Weights of a small mixture-of-experts language model, trained from scratch on English Wikipedia.
Size: 12 layers, width 96, vocabulary 9280, 16.4M parameters.
Below are experts of layer 6 (counted from 0) of a mixture-of-experts language model. Rows are named router (the router's row for the expert), gate (a neuron's input weights, with its number), up (a neuron's input weights, with its number) and show model dimensions 48-95. Each number is 128 + 32 x the weight over its row's rms, rounded and kept within 0 to 255. Numbers have three digits each.
After each expert's rows: a language model's description of what the expert responds to; "mostly gets" lists some tokens that are sent to it at least half of the time. This comes from a sample of Wikipedia text that the model never trained on.

# expert 18
router:092164153101080135121181119122112108151175096157141112097149092172129131082204134126162151142159123141107127132116144104153122173181180114105145
gate10:111181126111066079114084137076106087111125112108144165142118194122051125152074118098079133128156113119133079095067089160171178170125121103154119
up10:168044127150140120109158106139127212095150110119135109151141118132112145130162114145156094170156089150125159109156121133131116095140111065131087
gate11:144141114127113102138091152080164161041122123104123174117134148186179114107131125150161169104184134155075135112056124170141093101088125146179150
up11:147126073104184131124128104166101117199110140157114157140088141062088141168113085102120071099060141135154148155211096099126142149087131119062107
gate12:127183060125140159208104148102163109187131109105100139068128125145143155142140072064159138148092113126139113087118108076159151115127124105078157
up12:086098154107148193069141121174088166133146081150115128141109157107114156131119081135151085154168079105151117138150142165111163096158133155150087
gate13:126152166104108097146163173186141128117132105129132146100103082154080053164153152137163119123105156123127153139102149174168084117186114138156158
up13:150105128169147158186105117076085142114107205121077083129095123151134224089127108090062142161158157149158135134138110067131127133099117107136064
gate14:106063154156125081094155152129162159134152155168186129132142111142067117106154110142115061148129092165179140103209172149151100058159098108143178
up14:106150171105122123169136181132115129142113131122180095131100131128097110170089150178086124146129126129108190157139124121140147122166150193162055
gate15:156087116175127086184140106112171162125159095146098135146109138091163115096153120111165087177109103141122162096096113153143129116148120123111136
up15:114166105162161152096109115104113151125129168113105120162099144156114158168085127132102161085138142136109027151178155107116127058128127078156127
gate16:099153139098088120131131140067155100087122144080154108100106140062084172173076181145181180127134114099176124146112157112100122131087113117153098
up16:094196172119093140164155152106153094103103148105134151084137123140101176167051123109182190113140115089149092145132196108168087149119134139146136
gate17:087119114156084113109123107091104163169129128138114143112111143132148096073095117156123119132159163083123077085130118169078157188106198053109117
up17:124112102108176092088079161138154127105110098126159131118157086073074130132146183196154127093094094206130138130121090119159115076135108156127144
gate18:117120127179153079120120093181117134149111087079115184144155128123119143099081138159148153138146088149150163109191123080098102145108122159157137
up18:158162102187138169136170089093133139149098154101115086207076126160127164106152156150125192191165095129151135163189163120141174141192112114077113
Verb stem completions. Verb stems following a short onset or standing alone, taking -ed/-ing endings, such as st-ands, st-abb-ed, perform, compet, attempts.
mostly gets: " land", " str", " kill", " perform", " exper", " particip"

# expert 11
router:090103167158153154153195142130166148145167114178153075174099096160149153132148173130112132163126140106177157177141121119130168119130153173111091
gate0:090192163187085176182094112095124110117157144113151121182120128150112159128156138095156175108104084083113140113160092187119188120142095117074110
up0:114099158142130162111055152074125100093148110063070102090136134160108189121147084150175175109103092149130065100101095111136157088130172139142072
gate1:102133123127123203161116120165144166107094129120128171125128124131108072155169162115143158133166162061111094048121118130142132114109136176136094
up1:080065109131135112181135132135106123139140092141144135150111122165117076110174214126173133129170185158135129070124103143124087136090098125106111
gate2:100140109118132142173139171195066098099135105142097112102112123109137124105140156152082099184098130099157056156131135112159130107138132128141107
up2:153100133160111117164106111095145099155119174154136121088117134116137171145131199136172168107116125160147203125150127118099056158074081156153173
gate3:075145146131084152090161170151138168125115108061121130176112163118140103130131091104138102131122121107080147121175114150124147163147161147146129
up3:165172070134157176133103116117117118113106095145117122142091164125088131133082121135120155171130087102119083095178123127136184072142150071111120
gate4:176127105143157174123107174114164123084129120111158144131146082099141114171073188099083141113117133161143123141143139139117146138147102126138161
up4:155119075135076180124104115140066123106126177116158104129037088124152146161155132120101136167113097186110113156153073155159121180141060116106172
gate5:107099091062053105149120106049155151110120168158107124120122130110084105199174157125150110122102115135109143155072180174125106154144105135136160
up5:149139138130117149133124113138071092142139141094175125086121125075135119147091125097123100097080126116107115094171129162132112117096099073172092
gate6:089140178191181105117130108075133177167100096117103131178156167193126100075131147096096122168114150121119080101112136109153181112174199104111106
up6:122103118157104158167115083123103106175059089147184152092123086084131120128122133144133075126149185132131120142123112135138086099147101120131195
gate7:108106088087112132142152128083106128139168119199158116166130177165081098113136150152165119105146094143174113164091097130132126098121093130170128
up7:105111121087166149139158165142099146119183184167133084083110160166148130105142085124155149126139118199158089150132165094109095133109097174167115
gate8:132101100100144139189104124152084094119107086184136187102130151142071124137056122117175177126144115132158119126213185154168157130106170096114086
up8:125124189113167106138128218144122118126074121076121146126117128123103167112178075098189163126088112130153094165141102067163122158113119168158112
Suffix endings. Word-final suffix pieces completing a word, especially -er, -ed, -ized, -end, -ified, as in Exchequ-er, apolog-ized, Refer-end-um.
mostly gets: " reported", " different", "ified", " announced", "ised", "vention"

# expert 32
router:100160075150151132142181139136112112190132079182105148179160112167178127089143168108106158138141159115170066153165169141140149154168217132121149
gate1:167116165115116113099121170111095125170127148126182157102132122132144113123174131203040099180136153083162158099133116148150116114126175104212160
up1:171113101167098096117128154104216122189135153122154151155123123138141129130161092174077125180104173103143175096116090115144141075144189142172149
gate2:113087176130141165130153144076113108103115099086172054171100116182075097117142116136091135144085110112157183145141146109113158180125164189145151
up2:077126099161142137135140168115166101128071118095088117113165123180118135116143152138150119117092091115175126124151126161125097178080224113084126
gate3:133198139115101114134123157139141098157110129151163118190160165158085136108138140142111088133072134117093046090155104177189112137169138151084132
up3:102160095124085097122142132132118113156111129116140128185163130153140136119080121152088061085118136161135128175163105149140169064153190085146159
gate4:179152071103163087128139078201179097097070133109110114160138109189138102127123137124163136158107136118096070134162151172127157107169127105066087
up4:140140104134124068142183201129200092155122149071128128113124130176159126122134164151160179113116142138119128114141186183110093162141168155091143
gate5:106119112121058199127179089118152151115095128141126131160157123124132117104136073089147039141083191150114118023157141081111112142090112136096105
up5:096051132131058123139143125089113101113136107128146082145169100171129109109155097048164087080100166102104104103139146127091130144131140131067112
gate6:167121080106173165110150127087140132117117115167154127121148091133114159131143180080148116103157107097166132115118233154162117169128151154145176
up6:147134111169128158140112108084119076095101154196123069118096099117160109135120189147122114093128141139161178160069080108080091144084143138108211
gate7:108089136111121182119147128143182093079130123133084106120136155152164140128134103116143095156117185165160163176202144127151089189146139142155147
up7:168162149143155096134127160152052114147125142120172123130147119128104163136161121145134126105155089114086150119119086088130145099143136098171153
gate8:100120098127093138117154186099111096109091097161159189113167176105102127127120135140182156100052116114144107130108129158105144112101148184099133
up8:152166146147196096146097121137139169083141085189162109135110115117167110134113116093091184119118148107118130166141153102104164165166118137109152
gate9:125140163118072094157097139155156104085144132136167094109136140169145182092135132180154104077110116117127153173109128192111144124099147068070134
up9:093116086123132145175112070132045120161176200133094219071125163066140124154130116126139122163137124084137131102116120191200097146110137146124089
Latinate word stems. Early pieces of Latinate words after prefixes like ex-, in- and de-, such as exem-pl-ary, inex-per-ience, dep-ort-ed, exp, requ.
mostly gets: " exp", " add", " equ", " impro", " exper", " dep"

# expert 5
router:128117088149173161114127151126086061147064110133092172147167120153129158098142143120116137108111100105143119160105149143110118106152125159133155
gate1:087127162102132117083130121096148110111183104128118113137118132128136201088152135117142169194144180104174055150167131116106076151101150118111155
up1:114096114103102123126147117150129089094157178084185101165156027129063118131049112114101200120172109076093127113083145130176123087130086101109116
gate2:172181094103143137106104097127119132069157166147090185094124107095110157117160120139065148067151121111118171045084131112123096141148062143146105
up2:151135137178077160058101117087113151162125188147215138156138147159092106134165138126149126145074106145071107132144076123181091115166158086133115
gate3:123142093167117151073126113108127091119092130146053173070149129116184107166162125108149073051119164096147094082079177193125091107077134141082164
up3:122171117133118108125142135133141166161126152065085112130162143160156181124182149075098158144144065104195138122155123085146150152140181145077104
gate4:168122136181138075152081099128150131140105133085128135125139160129114136172124148083112097102104130139054120109120166098176088088169134132150144
up4:087084140085143162080130116126177162115091105126159107206093105149125092102126115162115102079159121165143106160134122182134136214169151132178089
gate5:109124095117116107156088075130168120194156151135101145140147156057080120112122114132173073152135111164128134113130059177113164120147176076147132
up5:099139129151165103151086137180159115178134197111121144110205125053099157130146155121182094113085175136141163096123110174121118113152125110152203
gate6:111139135129191119117108100137111055095155167142147131114134106132117230083163114094134170141168098114078117153155136134112162168152123079131121
up6:175122129139160115130121151100089125103149115058098160098136163142184121128130131112121188184155066141113165136134132116164138183128147119165114
gate7:076168045206132196154111122094095135129162111154138169106142107143114131114121048121142156136102159136124147059107151131096100115130141140145079
up7:142121154129146161082109195119135147125090052097112149125091118121109128206113109106120132124120149121176098179149125154102111112164199118128091
gate8:115092120093114105104121168157118126204185119134114114128120114146141112159082127174112147110165095139152173106150137148065156135182138115119141
up8:127133097121144083128162145142136096149205108170125128109136097206171126174081139129112126114165084159123162103127144162102143092163143107136169
gate9:149200135143131126082126132115144140098132138136144083148091177158152181160173146100040141177110140099097117130137077102111139116187165127122130
up9:097125113122162098254140115131139088100164128109131110157176175143130121118129150087130205085105166151207121140102160058147095144104132113151139
Word-initial pieces, LaTeX. First pieces of words after a capital or space, like D-ue, D-em-ographics, per, impro, plus digits and pieces inside LaTeX math and number tables.
mostly gets: " per", " ro", " dem", " due to", " After", " ab"

# expert 54
router:200190122091208150133134131179136138141137180133153067169059099126150164108163118117098129077088134139161180080129132155165077174134127128137144
gate1:109138057079136162088170119143091156090162043110198128120073112161127087151132139098146061128136132118136141145146117160152138131173153175128125
up1:126131043090122138115196126136109138131165079141136081091079114134114076123124084068110107126106176128112130124153110108108109128117114182142070
gate2:226129110139093116088135117149116188114109076142135144155128135139155169130161132085170131125119108093111177131077111144149143182087140010162194
up2:217142119151080124085135140175108176125057109202108140126117117129143118149166151071153150068115109105171167130071119140122118148117165098142158
gate3:140193097074110171097118076185131152173130104224128141179092142123137142085150130096122060166193134108103123109221134148092079127099138111135142
up3:187172097070135187099119104162147086131170143209092097106095153108124157084079118155163053142127126087135136122164124111093091151092137104182123
gate4:131112114114153134144123142111158125152160137141109143180122123112103121130164148157113138052135124146100128124127134151129113157146130153138079
up4:093093141149114156166109129124087163071087135107151156037131155130168133117127109128100106206124088100141128157136143118142179143145099166082163
gate5:104140111125130148137118148127210132154143160126140081155091113114143138157156109097189144058116097106188138104181058128133118125168142139130060
up5:132099137111080110096117124140092126094077107114160135162082073124139081159122083075111167163115187116107124142136213109102115179119103131017129
gate6:108088062122124045118150093138159146167108116148097159047081127093099136124190055137091095118121129152159139078117128132131090092118154117170114
up6:168150139174092213129105127098113110121158154094134126160189138145126146103061209086147154118121172095088129143159120117104154147162127113143126
gate7:135145168133137166106129053164191102150153153140185082103116111168122111115101117127092129127128110138133176114178137157076177100185135189068156
up7:110106117128118125168172138094071140091111103112079174154132140104148122168121105112103087174128170137123053130087143103160112183105116123190099
gate8:083149107161143074143095074146108128136106152083084152153160081133079150142145177092147128150095183134099122085116158105143118047104127104142113
up8:153120127040097151088118121122136151153183085175157097096160142104122145085129127206110158129191108172105123150126076109105074110091152132207150
gate9:160129133173153183089149138069155108113114153087116117086152077134095121127112142155088162096092130165159110110076094180159114132165173137043081
up9:081068098108120092129129161109146121133045121210091140154164128125110076154108152124090146141144090060108108111131155100154131186136115118137161
Section heading markup. Equals-sign heading markers and heading words like History, See also, Discography, chronology, in article structure, infoboxes and taxonomy pages.
mostly gets: " ==", " ===", "==See also==", "s==", " ====", "==History=="

# expert 45
router:133116147060136102127073098079106088071081157112143130093147119099066089166105155095139136122105175141183125126094185131110108121114062119122125
gate1:133099182142118143097138091148086161118127126161164119201097134175191174083168128135156123120124144096154143136175147115113158118116149039146108
up1:147075157116137098118145105158115110109058184113131153164127074127153117171143103092122101106119150130175136120153158135120102146129095116109149
gate2:111130158128162152110173120133150157144179054118126090118144155149175127118051094118116126122147127203137085202094135175108118058136114162146164
up2:132140180126118164138148090142078151135141165142091089106159130164146123085071147114121167175135160156099101171127117165182092072098066159103136
gate3:154111123151111090130106084126110186083129096114144142092100094214099100108117125139158110214129118092139138137101131163089106064172087129115114
up3:080169037136207146097117120112120194109086153110123150105131154123099134122107124117139105163140134109130178100097091083103126115120058142109163
gate4:126153061056141103173125178108085108158109103078150170167181143070072078107158142144167120125118076081085156116119100131121158154138159147161120
up4:085129126139138174128129165155161111099107168141126119115108084145181126134100090100120156137201132126151125166140154160112094154163106106115165
gate5:101157148168130101138130134106101133117142179107165157107121119079070133146119062092104109169086170194116160107153108152142143094163135144126071
up5:094126153136093066113115134071077098104131180067168114105108086075112177135136070085146102171069135168131111106124151221128150101148137107104096
gate6:112156091119148185104152177111121133113100034140155116135155136141090088098185147129171155098179113161122126163129171165153150077180088143092093
up6:115153124187076131118123143126143129075193182160138140153150125166121101099095142151147083076164165165155153083162139092112084107166158146147097
gate7:115133118061153144103090138115098119158089143151104134124152115082117142121117072159162090164101115095136187146101100080106086117091081139103153
up7:163148109169136107175114147132136142167176122106119139147113135152117048159113163158112124164129087162122146192075186120106170019134143139106115
gate8:112148123144103147089111116070102060101085139125112180125100119106130062114151085111166086166128122169144120110132104105107110133159146168130161
up8:116140106114108111067097135103089126119065089092063165102073105128091122153126142131159079169170095133161090123169105137089132152150120107135105
gate9:092110083125088126133130097052126101171143114136139108144153152097126134152128147103121154116096168117085022087159080139130144181130140121086153
up9:225115135078168113147145120131106151155145136166170120092143130113086108135080115159186046137116160127126118102094118087131123168131113149152147
Syllables inside names. Middle syllables in personal and place names, such as Zo-ey, Mu-ired-aig, F-ay-etteville, N-ad-ine, plus up and Bay.
mostly gets: " up", " Bay", " Heart", " down", " coast", "afe"

# expert 36
router:156140090120121161102081116092088155112112120096152199136163110161148102085156106116101123092083167125132144077138181154128140174105098106137148
gate1:113142148145114152127126172131064132134110133132149200123109145151104108136062081173150120135155141123127105147153106120149165129183197145091136
up1:102128072128107139126091158124053147054140144098146169123125104126138112143125088127111157119161157133170106143094137104146145135167146185093147
gate2:123123152124141138089126085168157152078092147133125126105133107115063144132084121125125094114190147105117139111167063145123138128103147141111159
up2:121120168100122119099114051122171126137120174128095141097100126093131169152154129068161136115205201113139111091170094160143097133092125083106142
gate3:128159158072089150110134110072140144144093104127138189087166133124133072074119138109124110157087105183120142110167165156106156120078132108125123
up3:135105097157149104118136156153102117069158171155109045182088171123119168168143101159137153138187131093132080152094104095172129104166142162144136
gate4:053093127135133102147177107163104126140139093119134136142112088152151140112136087142128157118190193066189122108160126117138112146195110133116107
up4:070137140186112116153176115156102122116126085115133134151123094216147150120153121118132123136156188105163114133162157118144162149242089125117138
gate5:181149079169085188144150140084096135074071131129113133139111107091123071103082069128141107132139153158133104180121183156120135106171120195165135
up5:092131170067142067134149144160187088146115109127103142108111149150090155141146155142126135146095081097155158108134090092097164142065141062057061
gate6:112067159142150120110138121191115165088088128164052104083166133167116082106174158096129125113084140119122114132097161156137137141137136097172066
up6:141139048108144157134100147085107143125156149073175167146115137090118136137078109113149141142177120132148123124142121088121087080135106216121160
gate7:139100081156136135202161106126160148164133109106141114160153132120177094156131118183152136128135163134168115115179150143161150113172142105124102
up7:142120084114128127232128160145113124130101151134116116156170128158088103152133203160160089128111207125179108134194127087126129130181151077131093
gate8:059074168160107149111133112151100111151125152107127117185099081110191152142121092119077165102138152175162151103130131111124129165127142201168149
up8:208157108057170118148149111124175171143107098155145146092177122191115132103127149114156113116107092103136131135122137165126110123124142079121114
gate9:221080126150157133143134177074121091062114115138123128151156150122130144134129138128095214145154131112120150138062082134169155097148167124151114
up9:129174133129152087103136143120132097173131078176128149107088156140175200099070194119151076179100147128107112137159179144061097116107134129132107
Capital initials in tables. Single capital letters or capitalized word starts inside tables and lists, such as W/D/L result strings, V8 engines, names like St-acy.
mostly gets: " | R", " V", " | J", " Dr", " D", " Tw"

# expert 47
router:070160133168167088127090090117115162157152153127146094171104105117149181164182108098124130082091144102116156124084134147133205127181201158173109
gate10:137193111179118109146103150195119162153125102166157114092154117138139105070122166140071148183157151152153140124103067147144152079112191113182124
up10:105103105101146106099134118137136082179124110177081147160167111160101163134141086102130098069120117084154141149160126084093096156145164088129159
gate11:155138144126105098111148143126132126157092152087124110132120146146087160179129119108153125182135095186122137168157080125146151139175128154122144
up11:160161151165106043178082175123150126104123177097071144142117104163120124140101114094121138161110142180145142123164080202176137091184148124115060
gate12:134109151112098130152083119187098115153103101086183099085085154137090111160117135095117114136125138160104094098060093098128132116143139099143106
up12:136086171127122128132115154140177109154104166104160149151092160116100099137121135100136145134149145063099069136189133103104115216119117160172003
gate13:126112179134123125139088173097107153148136120190136156131132151124190147078196097152181158107111143159140118183113133112115131141086091138091075
up13:103167134103108162159108172095089129166149126137164156103139137092143132109148071124164120104109151102151103152088101129130155139114160122137098
gate14:110161068157121190108136067121075126151117044165143125131121124143145145090114134083087080100150103144132141089129124107140161138151133173110115
up14:130121135102149119154141147143152075076083150108146117152205125175118100144116116079142075146119193113075101096125167144128182158130112073145140
gate15:131071144159148103151142166151113124113132130143134136188107130162069115131078132101126129056134123147189144134183064149113104170083123071172140
up15:157177174140157156094118187138151146135100047122124159154110178108150123117101144151150086128121109129121136114061130153156123114128132155134115
gate16:096101150126070163106127129138144131111167083084116107179103112084115174107116128098072195112167092079089148131066161096158142165146154129091145
up16:133155082046113187137140159121114113170065146121166068102090090125096145139095117086147114101121104146104128118091139120109142173065107183166129
gate17:147076130097097100105071112109153148168154119159153135130094145098159119120151099147095077172117104111091149179145108085163126130184177134175162
up17:087072078104125105113108102110093151136169134195178105113104111113174168120145110093127131158140140112097132121107137114164130169187204130184135
gate18:189115159128101161127130127151164126168127108175152124098142115104046105118125120154092112152097061086076141104121123121094099137136181145137153
up18:121104053116154173101163086171068134067134177102083117136151132137171106139122141100146146132150142123152065143139120110138130127108060099164056
Mid-word stems. Stem pieces before derivational suffixes, such as -ag, -ac, -ic, -olog, -ism, in campaign, principle, Freitag, plus Cup, Music, social.
mostly gets: " Cup", " Music", " social", " campaign", " particip", " Lead"

# expert 28
router:057171148057142159145186130152146103113169107155119091104175126159129133141110132108130161164121115101136091123158140139149181088142097122115110
gate1:153096135167110156111093167092125094145116060098134159134155076160110067143152065157118099155071131170073158073139115109121106113142176108138102
up1:150136124080105154125113119129067122146102120130161169128120158122121139116056112104134134103137156077141086189148170091111098140109079116132153
gate2:092145163172143137131131115125149143109192132162135084112114168124141083116107095153107080155084084129111126134131110140123083117162097029139082
up2:147098144080102130135144130125067133169142146094093164117101085131086169167058100140162155139092136175178132076121139111111140147084160171147144
gate3:121127183079179160088149122099174132129143108131106129134148107119047113123089120140158073132108125152128153164177120102123111135122071140189154
up3:091119102094123129148136098111168075122152162160137137126129127092095134150085117098156105052086117144111153156126101138115109147120143166154128
gate4:132141112094184086188115158134127169082132089174084161081144125127071145131152093112133185111149063181186145169125124125113109141089108155144092
up4:127154113121136106189143134130128179116137123149161208093157114136144114090134104078145154132227070132162116148179179063106137136171086151118136
gate5:160111112086100170108141140141180129107121145103084162150110193118072189163162122138147157140133067114108150123158137142124110122185175073143128
up5:115124079128112160170124119135189107127120175143102130141115150118072177184156119152148146123072113086102145079135123108168164083183131096117138
gate6:112159158103152109111122122165148147167120152076124114129112163130122157096095116126118130161117100096147127114079145154147154095181141079085060
up6:112124167094131152074136099150169137118168148094107106131138153136156142121153161149143197056159056121138095123054156082110088122183128133093069
gate7:143143147149097107164156165103119114125129158129139101157145148088148077104108153154101130214149115176121088158085084111131117161138104146113100
up7:127109139131156143191147142110165129170139170093125119184113122080117141140132125146092170103121108097222096109154144128128043097131121099130120
gate8:121104134071122140165150086110128128177115137160081083124124143149158116109129092126145135105148150133141098146088136162131131128084088145070122
up8:139144124145146115066106142140175165069107139119134131172145195104112113059158159132100095125128088134088132092124129111130124211133196173166053
gate9:111109113116143115062097162143087097161136092117116132145108115087096130119146130169139119118096106109119139218124098149094107155138136191145153
up9:116138145123163124131180107125069117191126133109140173201133112124164161184063119135109085119105126094113153133203123096108140126184214124132195
Everyday nouns, particles. Common words about daily life and phrasal particles, such as out, up, home, mother, wife, plus word endings like eager, spoke, quite.
mostly gets: " out", " man", " business", " up", " mother", " life"

# expert 6
router:159187103118101133115169136146129103094105113159107136098133117168086163115182125107161124107057098129091170140147173169151170116149147069070153
gate0:111155109171194119116099142125144184149067126116103136110094101175089122124164110116096182080162104136116107171154165153118144115124135088150168
up0:123167157183184118064135150135163103183083089100125153095110110167118133108162118114087146096129100111058122144214158139123110113101141141118173
gate1:139136122130086165138118063128198151115132142085113131127111100087080112164121111089125131138132136108153129066097125174145123139116138063095162
up1:185137144127154131150152178121119102119118119160119091132127155135102136133070132173138154196136127134132143161168103065151111150158098162131065
gate2:127162130193130145163172163133106114165131155104167121130154099130145086170156089184132113106130131097139190085176158124102163109113128150088141
up2:111126150106151120132132129133165171130121115129098152102122103149120218107092169086117144133174187207115077164080112150132058123133157156162137
gate3:085102122109135156103119085134147096141102134190139183148123145142170091081166065108097125157123102046158161103109138111130141151121095143121118
up3:213146149070099125160127141081147223089160131092091132117111128060069147137089182122151114102108190176082118143140089104162119152145117127120109
gate4:128127059178115133171117133167196085107090154144097205087180116101105144121172063071101152130113100076134121141119080149131117059151129083131125
up4:150117122110096108136082156102027110128086099068209126141061110145156082166079168130125110159139151145181130097094182109136122170134140135105126
gate5:078089095119097160085197070124145100188110124131083081140129111104074119041134089173124153130172063109081081136129089125141103125096164117135172
up5:187161158138128133148101161110089154121163080126095151115107171126137091203115148118104166161130189121192135117128152121103114105181137173120080
gate6:106148159171090114122065102085154140174144109128191154141139182151128153068089137129176137128078107091136195107095144097125094160117132143157111
up6:112119099070115146136130160139106115102106095115107134099124088117136085177151164159092157129137165148102077158190092160100148126090103106129143
gate7:164150157184110099135157121117114104089171121130116072162153107151109150171104161113140142114143095113135102141058130204156100133184161081134104
up7:102149086153130087133105115178128111123118190121148166115158153130142078152106146152106122080133156038147145127118128096119186106138126160151148
gate8:112121170198166130134173138203092115089135109140073107163139135181077125115116142117105153099106102132131099152179136141185162070171070102137086
up8:178116094099104141134119117103235160128120153136192238133119134087151124141100129146145141143136194119171129067112150091098081127125162132121163
Mid-word verb stems. Word-final or mid-word pieces completing short stems after b, g, st, such as b-ind-ing, kidn-aps, le-ak-ed, plus take, part, well.
mostly gets: " kill", " part", " took", " taken", " well", " find"

# expert 43
router:111082089099099139061098125099121155147090087077170184156180151108133099089114191148155115084172124085158141116097180119163076144129137147115140
gate0:164063117113127102093123176031126148155093111132133152159158133133116177124122148151111076117174153124148130129043150113149121164157147121231156
up0:098160122135097162187084159148152137115173139173100153156157147166141105080143083102146112132134123101130160091153103108118127214103131132079120
gate1:088102114163059095136122106147138087128077123176104133129152149109099107130132138117055071211092085102093134117238076119153134157132156166119138
up1:080112095171039090148113143142128114142067090173114184143170125132092115123131146120097083187101102113133119126160125121207118169123117146119123
gate2:173100090109118213115148167108123157184069110128090123097140086129125110111114142132082118157144134084129080168088184133123117124155165151126100
up2:100159136134132150153126142103131101077163133132157121092118112119124116148121123108148214160139092141083150132116109082149119139095127158086156
gate3:098144157113096122157106190123108092092141117095140105125084104185114119175068137152072126150102131158073136119169086126133169195136083130096118
up3:169100124149169157138158071089136133119120162155113141151123140061142130129182113124167171109164156117148091162082162129121121051123177138141161
gate4:139137130141096143113120124081135160099165133100135171204154138162061157116114116146091117083132131095119106119184136104128159087148106147075097
up4:171156098160109181123126111096183176074123136127123029127123097146120097134104120134121107120113119100133094091123137081166136113137145087154072
gate5:170101169106109130139093124150115128092149153114126110096090163098041118145039117134180080086079189137128145087103074132162125152113104116115123
up5:116136122087125135142100170110101097146140126107152132103132169108058108105115101113194106116098154088130146114102103082177073143119128127069116
gate6:088087050149108145065132205172144172098145096205107126118139151117138130088142164115134133144107134129173096091099098137147109091094140096166103
up6:131132166072153168184118107138104087184111123083114132070105087067115156144115101095091128153132099093091118170183113194140134113135105118078154
gate7:114166095106146150074133147134135106044150113124132136143114078151139100104134191103063147112164130162088146137150114148115184176145136116154136
up7:127082140101121178135175164122134082151161133153104190056145121138076090107136114128154234112142136148129153140144118128110121142141100063099137
gate8:108112164144085127074138104109079113156130109157141188136162161092064122191145155143127140124088185119137078173108100135095123164173115170104191
up8:122117145120183137113177140083108139115090117098126107085163195157123172087112107078141182145087119144161158073132094114182160088142104097134116
Prefixes and word starts. Hyphens and word-initial pieces like un, out, rec, sub, under starting a word, as in (un)animous, "out"law, Rec-onquista.
mostly gets: " under", " rec", " inv", " On ", " and s", " out"

# expert 46
router:121117194111173155127148092147164156166159163108139109133043121171137099117146090143140091132098179134152144122128144067137118167099084154141092
gate8:120084156156169176148117101111209107146128121205139125145118140077095077115128060173133110107161104152132061132141139153199103102125135097142127
up8:104158095079157127122144152156077146075103104151134074154148111122143090107131135096139141154137122119158139142127115126099177143184151098116118
gate9:083149146109151081125151127115169096190109085162123114123163126123133170110048107179124089128143124147031099151121132112106135188155137103099125
up9:173189157099145122101179188112128079173117074143133137125162134146103202109129109122147110116121133118069119084106171086130143154077113124078099
gate10:174166099122196115143129132117097170075123145131059152121114160144126129130117173108196174155188107125096110114206150121168126071139100172190179
up10:156115041141135178153101082162139136072120153157166134116116109131109095117088138094138147148169093135164120096120141112152099122121089121125176
gate11:107189118122085106054113113079096149104066169107094165098145122156114129140141052097129097103129139135106086160107092110105083176133100060107122
up11:077153116109177196192125146175141102143164100159183090135128150128142147123155186129178146157143119090137127086167136172133198116128145176112166
gate12:066148160155105094133106116116118092172170141099135147169059031138190131092082095143021097130132128114112106128144147108131144135186089071129132
up12:187108104116135145110080138158161124113063108101113104157127242092060150195162166128142105101104124134121140107069121144244118133104119167125098
gate13:088172127177090148139149158139176121097128077177133057141088105174112117151130134097104121146128123194134161154157127101111171150162153120077158
up13:153118143079139130095128066124119132134153157111110165142141157095123133092130152193139068139119113098167108151116145160142116099099117113189090
gate14:119125089172113184157067104164050131151213112189133141148173141175124077103097082124082092117120155117088157144181150133111113148132152108142168
up14:115138096156134180152109111156077119130197111167147182106194123224141057104118095092085109125115176121084166139145151108099122140112142161178150
gate15:186160171102154111166138097167134112095106171107135082143109101105182141095130167112052081128073153094136108129154167108124181152123126157142148
up15:218147121122159173075136128140137120105139124176124122102170171088048111141158110155111133126140098169044134143107067105162109157111117126145117
gate16:132142149112132146107141157043088121114085088102173172109151098135126099127166088146130206114124136139121158171135134106143132107121114142137175
up16:094087119162125172133106111169108094163152137087109140169142180097111128149060150067115119131128091145130160090144139164141101133145158159164157
Acronyms and capitals. Capital-letter pieces of acronyms and organization or media names, such as JPL, Xbox Series X, ESPN, FC, TV.
mostly gets: " TV", "BC", " FC", " police", "BS", " JP"